config = dict(
    n_layer=20,
    d_model=192,
    n_experts=64,
    experts_per_token=2,
    d_expert=64,
    d_shared_expert=0,
    activation='swiglu',
    moe_layers=[0, 1, 2, 3, 4, 5, 6, 7, 8, 9, 10, 11, 12, 13, 14, 15, 16, 17, 18, 19],
    router_score='softmax',
    normalize_top_k=True,
    routed_scale=1.0,
    balance_loss=0.00818,
    balance_bias=False,
    n_groups=4,
    groups_per_token=3,
    init_std_router=0.00807,
    lr_router=0.000559,
    vocab_size=8192,
    norm='rmsnorm',
    norm_eps=1e-06,
    tie_embeddings=True,
    optimizer='muon',
    lr=0.00677,
    beta1=0.95,
    grad_clip=0.5,
    batch_tokens=[131072, 262144, 524288],
    seq_len=384,
    train_tokens=777800000,
    steps=2651,
    dataset='wikipedia_en',
)
Below are experts of layer 2 (counted from 0) of a mixture-of-experts language model. Rows are named router (the router's row for the expert), down (a neuron's output weights, with its number) and show model dimensions 0-191. Each number is 128 + 24 x the weight over its row's rms, rounded and kept within 0 to 255.
After each expert's rows: "comes before" lists some tokens at least twice as common just after its tokens as in all text. This comes from a sample of Wikipedia text that the model never trained on. Tokens count by the router's weight.

# expert 0
router [117 144 146 119 133 129  73  97 104 127  79 154 140  84 151 119 129 106 154 122 119 132 134 114 135 135 144  86 106 120 130 106 130 171 150 117 150 125 134  98 118  89 148 149 115  95 136 154  95 131 108 128 157  94  91 136 134 127 121 128 126 114 152 153 178 136 133 116 103 144 183 124 158 140 112 119 169 128 181 104 163 161 125 130 161 158 117 172 110 145 166  95 105 145 147 150 140 135 144  97 143 123 163 153 176 101 167 130 136 140 106 113 132 144 143 116 140 165 120 170 115 146 161 121 114  68 153 106 153 101 141 156  87 130  92  87 102 114 151 117 132 140 132 112 119 152  93  89 143 147 109 119 153 123 154 182 153  95 152 106 141 142 149 153  96 116 104 120 135 134 115  70 154 159 129 108  90 151 149 118 111 143 156 112 131 121 133 136 171 137 151 109]
down0 [121 101 101 139 144 153 141 120 102 128 157 173  91 118 127  83 165 118 141 119 153 149 116 167 188 101 144 108 110 121 105 127 121 154 174 131 122 139 132 128 160 139 131 155 148 183 110 125 124 139 123 143 153  99 146 137  89 106 127 161  90 137  84 135 147 100 143 152 106 167 117 128 119 154 144 115 106 135  86 152  90 129 107  92 135 139 143  66  75 121 138 146 139 129 153 127 169 113 155 164 113 119 122  50 145 143  93 145 122 110 165 103 159 161 140  83 146 136 123 104  96 154 136  91 166 164 106 155 104 137  90 147 143 125 139 131 139 138 145 118 139  81 194 136 107 103 117 129 121 108 106 118 127 126 125 139 164 140 129 113 151 141 116  93 135 148  93 158  97 140 141 103 116 114 109 155 126 152 139 119 145 112 113 128 153 104 138 117 130 134 102 105]
comes before: " | ", "0", "1", "\n", "2", "3"

# expert 5
router [129 151 123 122 110 152 142 119 116 106 121 143 131 172 167  95 145 135 122 112 143 143 142 114 129 149 121 136 104 120 121 134 126  94  94 155 126 124 101 114 188 221 112 151 156 137 125 103 126 110  66 107 156 167 153 125 122 140 120 169 131 131  90  89 149 141 122 127 115 146  85 104 107 138 129 157 112 122 139 138 111 174 130 137 136 123  81 134 169 139 106 148 107 103 119  93 110 155 118 136  75 131 160 102 152 133 111  99 180  65 127 117 101 132 122  96 114 124 124 169 142 143 141 133 168 123 122 135 143 187 111 102 117 104  76 139 116 119 110 147 133 130  98 131 184  99 144 165 106 110 133 157 150 131 119 112 129 175 123 159 120 152 121  99 124 120 141 127 100 133 159 136 111 108  90 152 123 140 138 149 103 106 120 165 103 102 137 113 134 135 113 160]
down0 [121 136 130 133 119 127 119 117 130 122 122 111 135 124 158 145 150 122 147 156 158  97 110 105 165  98 123 119 105 176 134 141 104 177 102 128 167 150  96 123 146 149 151  82  87 106 123 143  84  95 121 147 163 129 103 141 173 145 145 155 111 131 117 110 131  78 137 144 180 130 122 130 153 148 165  91 146 132 149 141 119 122 150 118 150  84 190 112 121 134 147 142 129  98 104 130 117  86 173 167 114 117 111 114 138 111 147  99 106  77 149 118 101 141 146 121 125 132 153 166 111 131 126  98  97 136 109 139 104 144  65 119 160 114 125 105 179 132 144 146 133 139 118 105 119 159 170 107 114 123 137  92 186 141 129 127 127 135 163 133 144 110 128 120 127 108 118 113 202 135 122  94 114 160 127 142 106 112 113 149 157 125 140  91 141 164 114  83 117 154  86 133]
comes before: " | ", ".", " |", ", ", "–", ","

# expert 11
router [113 121 141 165 160 133 144 108 164 130 144 130 129 111  98 118  86 146 127 109 140 157 121 110 154 147 152 122  77 137 121 138 153 128 182 138 125  82 100 125 167 122  79 145 127 127 112 132 165 103 137  89 123 103 136 135 167 107  98 119  96 163 140  98 151 124  98 168 127 106 142 140 113 151  96 121  94 156 147 127 153 179 144 116 160 161 164 113 164 159 139 137 127 151 113 107 149 162 174 116 106 138 180 170 123 136 151 137 120 147  97 156 128 107 122 124 160 112  73 116 130 133 112 133 130 130 139 157 103 160 151 134  96 118 130 164 108  91 124 122 133 122  87 156 134 132 147 101 119 120 156  92 131 194 124 139 169 148 120  90  83 150 148 129  83 137 121 131 155 123 102 136 131 128 169 121 125 175 164 117 124 165 119 112 129 121 161  90 127 128 144 149]
down0 [127 136 151 130 158 137  95 127 123 126 121 163 118 132 159 148 198 118 115 143 145 105 118 111  95 109 150 116 137 142  86 176  87  79 145 126 152 162 148 134  98 156 113 107 126 133  97 154  93 140 132 133 162 155 127 116  93 143 170 130 144  96 130 138  50 150 131  99 134 136 105 176 141 100  99 109 181  77 120 118 162 135 159 138  73 108 115 131 167 155 135 140 130  95 118 147  90 132 141 102 148 144 127  97 116 168 143  85 104 163 115 117 139  97 139 131 162 129 104 135 121 107 104 101 156 103 121 145 126 117  90 128  93 122 109 161 143 136 134 156 146  91 128 137 143 142 125 131 125 144 103  97 151  79  97 131 129 138 125 134 140 148 147 173 158 110 129 129 126 100 153 117 136  97 110 147 145 134 111 144  79 115 132 166 142 157 141 102 118 147 116  99]
comes before: "\n", "\n\n", " |  | ", "andidate | Votes |", " MP", " | A"

# expert 13
router [138 120 170 118 145  95  96  81 129 166 110 155 131 149 108 127 168 146 154  94  87  81 161 173  94 134 155 149 160 114 168  99 127 117 166 132 117 128  98 109 102 105 153 116 122 125 120  87 144 153 142 116 120  78 139 131 102 153 150 150 117 134 160 117 126 124  93 149 155 121  95 157 137 141 106 122 163 103 177 126 113 104 125 142 141 160 147 159 101 163 133 142  95 155 157 137 135 157  84  80 120 110  94 101 104  85 149 139  95 119 102 123 154 143 138 142  98  96 121 106 116  99  63 128 106 118 110  90 122 111 166 163 151 144 150 114 104 144 132 118 121 151 147 154  99 127 115 158 136 111 136 115  95 101 157 124 150 124 124 150 108 123 128  95 105 141 127 130 152 144 120 151 131 144 167 154  81 111 135 120 147  89 139 121 161 136 121 128 177 108 125 151]
down0 [169 120 160 142 174 136 136 130 124 144  92 101 116 131 139 155 117 131 148 123 142 109 174 108 109 118 165 110 205 144 130 163 165 172 108 101 112 128 117 152 138 127 142 150  96 145  95  85 140 124 117 106  86 110  76 145 158 123 139 135 153 171 121 150 137 128  99  68 107 114 104 106 145 200 129 132 125 118 149 148 112 109 103 135 127 133 141 169 116 134 129 122 147  88 130 173 144 105 145 158 110 119 136 122  94 126  77  93 163 126 127 122 124 119 117 169 141 109 133  85 136 122 140 128 155 171 162 144 120 126 136 125 150 147 146 157 145 124 137 107 146 138 146 160 122 129 143 125 148  90 122  97 107 155 141 130 118 147 106 135 121 156 151 147  83 137 113  99 118 154 154 101  97 181 104 115 120 196 135 150 137 104 104 148 152 140 130 148 102 138 149 139]
comes before: "| ", "-", "|", "- ", "- M", "|  |"

# expert 9
router [122 134 134  97 114 138 145  94 109  94 159 126 148 137 112  83 105 153 128 110 130 160 122 107 139 117  95 111 132 118 110 177 140 139 117 118 133 119 170 138 143 148 108 159 108 120 116 110 120 108 123 129 179 149 120 140 143 138 130 123 137 120 102 128 152 134 159 157 105 112  46 158 146  99 149 135 119 110 129 104  75 128 126 156 144 132  90 138 184 140 140 146 130 106  95 136 183 139 112 161 100 131 120 105 161 146 148 162 160 113  97 150  89 101 157 145 138 131 152 107  81 134 120 132 172 159 115 121 139 135 108  93 171  78 115 113 108  95 113 176 139 131 147 120 157  84 168 145  82 152 121 149 168 135 146  86 110 144 139 131 133 141 113 145 130 112 146 131 144 133 130 161 118 123  88 111  99 104 165 163 119  76 160 156 136  99 125 125 142 106 101 144]
down0 [114  78 109 150 126 164 158 168  81 125 142 120 118 146  85 136 159  98  74 115 116 130 126 141 139  82 141 125  82 178 123 122 103 160 126 142 156 113 110 111  90 169 131 127  93  89 141 134 111  94 119 125 134 135 170 122 118 110 133 156  68 138 104 121 105 167  95 119 181 145 172 121 161 117 146 111 100 147 104 125 142  95 122 157 113 115 156 111 100 106 143 134  88 123 142 168 106 139 112 114 122 110 116 119 123 115 150 132 165 143  96 120 137 145 139  97 111 122 126 132 140 159 151  92 133 121 134 149  99 113 110 114 147 137 153 104  80 119 123  98 129 130 113  94 104  95  77  89 127 128 128 167 102 179 144 117 183 118 124 120 102 132 156  81 119 167 138 118 150 170 114 132 152 120 115 132 133 125 162 156 143 136 116  97 130 134 128 134 155 128 169 129]
comes before: " | ", "–", "020", "021", "010", "019"

# expert 23
router [152  91  93 130 135 168 122 105 167 125 158 158 115 134 113 151 121 108 152 138 163  95 112  99 155 158  95 115 142 124 133 139 127 119  94 154 104 115 165 109  91 153  88 134 135 120 147 151 121 159 130  82 118 200 152  99 142 126 120 123  82 122 113 104 132 132 143 125 103  81 116 155  91 119 148 148 152 122 119  89 112 130 129 113 156 115 100  95 105  68 109 169 153  83 150 158  94  99  83 122 113 121 121 132 119 132 139 138 143 126 152 131 141 131 129 108 108 100 114 107 128 106 168 128 102 154 158 148  89 117  90 140 123 137 134 104 148 108 128 191 102 124 137 135 124 162 188 105 142 124 141 109 145 142 140 142 141 128 105 115 151 159 156 106 119 139 166 157 148 162  96 130 150 110  79 114 131 138 153 111  98 104 135 101  77 117 115  90 130 126 152 126]
down0 [125 158 169 132 116 109  76 146 118 109 108 125 170 167 121 124 138 108 109 119 169 125  72 164 117 157 142 143 109 140 147 132 126 109 157 137  99 167 166 124 106 117 119 149 123 136  76 125 125 181 128 107 103 110 134 129 145 140 175 147 100 110 144 120 119 110 110  99 126 121 108 159 139 169 169 138 132 124 141 143 163 112 157 175 128 107 173  90  94 129 130 160 103 171 125 162 109  92 114 135 136  98 113  81 131 120 123 130 126 140 134 105 104 147 115 121 131 121 109 111 100 160 157 110 121 149 138 116  98 121 114 162  74 112 159 154 137 116  88  81  99 129 111 151 120 142 117 118 150 137 137 132 151 111 121 118 112  93  99 151  84  97 154 122 112 172 138 115 107 121 146 172 137 151 186 107 133 111 136 155 127 108 125  70 166 117 127 180 129 130 125 120]
comes before: "\n\n", "The", "==", "=", "===", "In "

# expert 10
router [118 126 131 131 111 136 185 123 114 131 143 146 111 124  96 158 117 173 116 164 121 149 119 171 162 137 152 115 184 126 110 121 136 138 129 128 155 125  89 103 144  98 140 155 123  99  95 149 111 111  88  87 122 130 115 108 135 134 142 117 160 123 168  76 139 116 133 108 113 160 162  90 119 142 135 152 135 129 156 107 137 116 174 128 156 136  78 122 119 103 161  81  96 135 137 175 124 147 170 115 133 111 131  86 126 109 144 170 106 172 146 130  86 116 124  89 129 173 153 126 115 148 116 134 143 150  87 110 116 139 166 150 152 164 137 127 125 130 157 112 104 166  92 126 105 119 125 128 149 165 107 120 162 115 152 167 106  99 171 108 158 133 122 150 108 153 129 125 163 148 100 131 142  98 141 128 155 148 101 137 160 180 143 111 153 127 116 117 110 152 177 156]
down0 [115 114 139 149  88 152 168 127 121 134 121 145 135 100 107 138 159 132 142 112 119 126  94 136 135 165 116 127 134 119 118 130 107 125 142 150 159 152 140 118 114  74 113 106 117 145 141 143 121 152 101 160 121 142 163 122 135 138 178  96 134 123 146 143 147 103 187  87 123 134 133 145 128 122 102 136  89 141 154 103 119 132 142 113 124 144 163 139 140 116 172 115 127 174 145 102 178 113 126  89 127  94 111  97 138 155 105 126 130 150  67 102 125 121  94 132 136 158 114 149 147 101 158 139 123 124 159 141 131 150 169 125 129 149 165 135 129 158 161 136  84 145 131  66 120 163  79 110 158 134 183 147 118 146 157 172 125 126 122  98 164 101 122 129 124 147 149 123 112 141 134 122 142 124 153 117  75 156 149  77 163 118 147 117 124 193 114 112 130  66 104 115]
comes before: "0", "1", "2", "3", "4", "5"

# expert 2
router [111 154 165 171 149 150  93 154 129 142 140 102 144 117 108 140  76 123 120  78 147 184  84 171 149 163 138 118 167 120 111  97 129 125 155 123 129 108 107 120 147 145 171  84 113 106 151 100 123 108  86 141 105 110 124 154 104 111 158 121 141  97 130 135 135 120 129 147 140 169 133 146 130 119 130 143 115 112  72 155  95 120  82 103 122  99 153  79 104 178 139 148 157 175  80 156 157 106 144 109  87 106 111 126 117 140 149 140 101 106 166 160 125 144 151 115 138 147 159 100 132  99 111  87 119 113 142  90 112 121 113 161 114 110 134 131 163 101 133 137 113 157 146 144 139 174 131 134 115 107 140 131 130 105 110 142 146 102 127 106  94 129 128 116 121  99 129 140 156 154 135 104 150 120 128 127 149 179 160 147 131 113 121 104 130 160  97 178 124 142 120  94]
down0 [111 176 164 123 108 127 134 142 127 131 135  88  99 175 121 114  98 152 129 131 126 141  61 140 120 113 161 183 129 145 143 134 109 122  81  82 118 132 104 135 157 138 131 193 132 143 159 148 144 127 121 166  97 112 132 118 112 132 164 129 167 151 114 125 111 141  99 118 118 143 121 129 114 115  95  94 155  87 122 122 145 109 141 117 124 124 134 185 146 150 116 123 122 164 137 133 110 102 115 105 108 170 134 152 147 173 108 137 112 184 126 127 118 114 130 119  95  99 168 127 102 154 117 168 156 121 102 137  79 143 114 141 111 124 131 166  96 150 117 114 152 115 131 100 110 142 132 111 152 118 160  97 129  75 141 163  87 179 112 149  86 123 137 149 102 121 148 131 128 115 103 114 146 123 154 159 118 135 119 118 132 160 129 180 107 159 129 131 191 145 154 143]
comes before: "\n", "\n\n", "The", "==", "|", "==="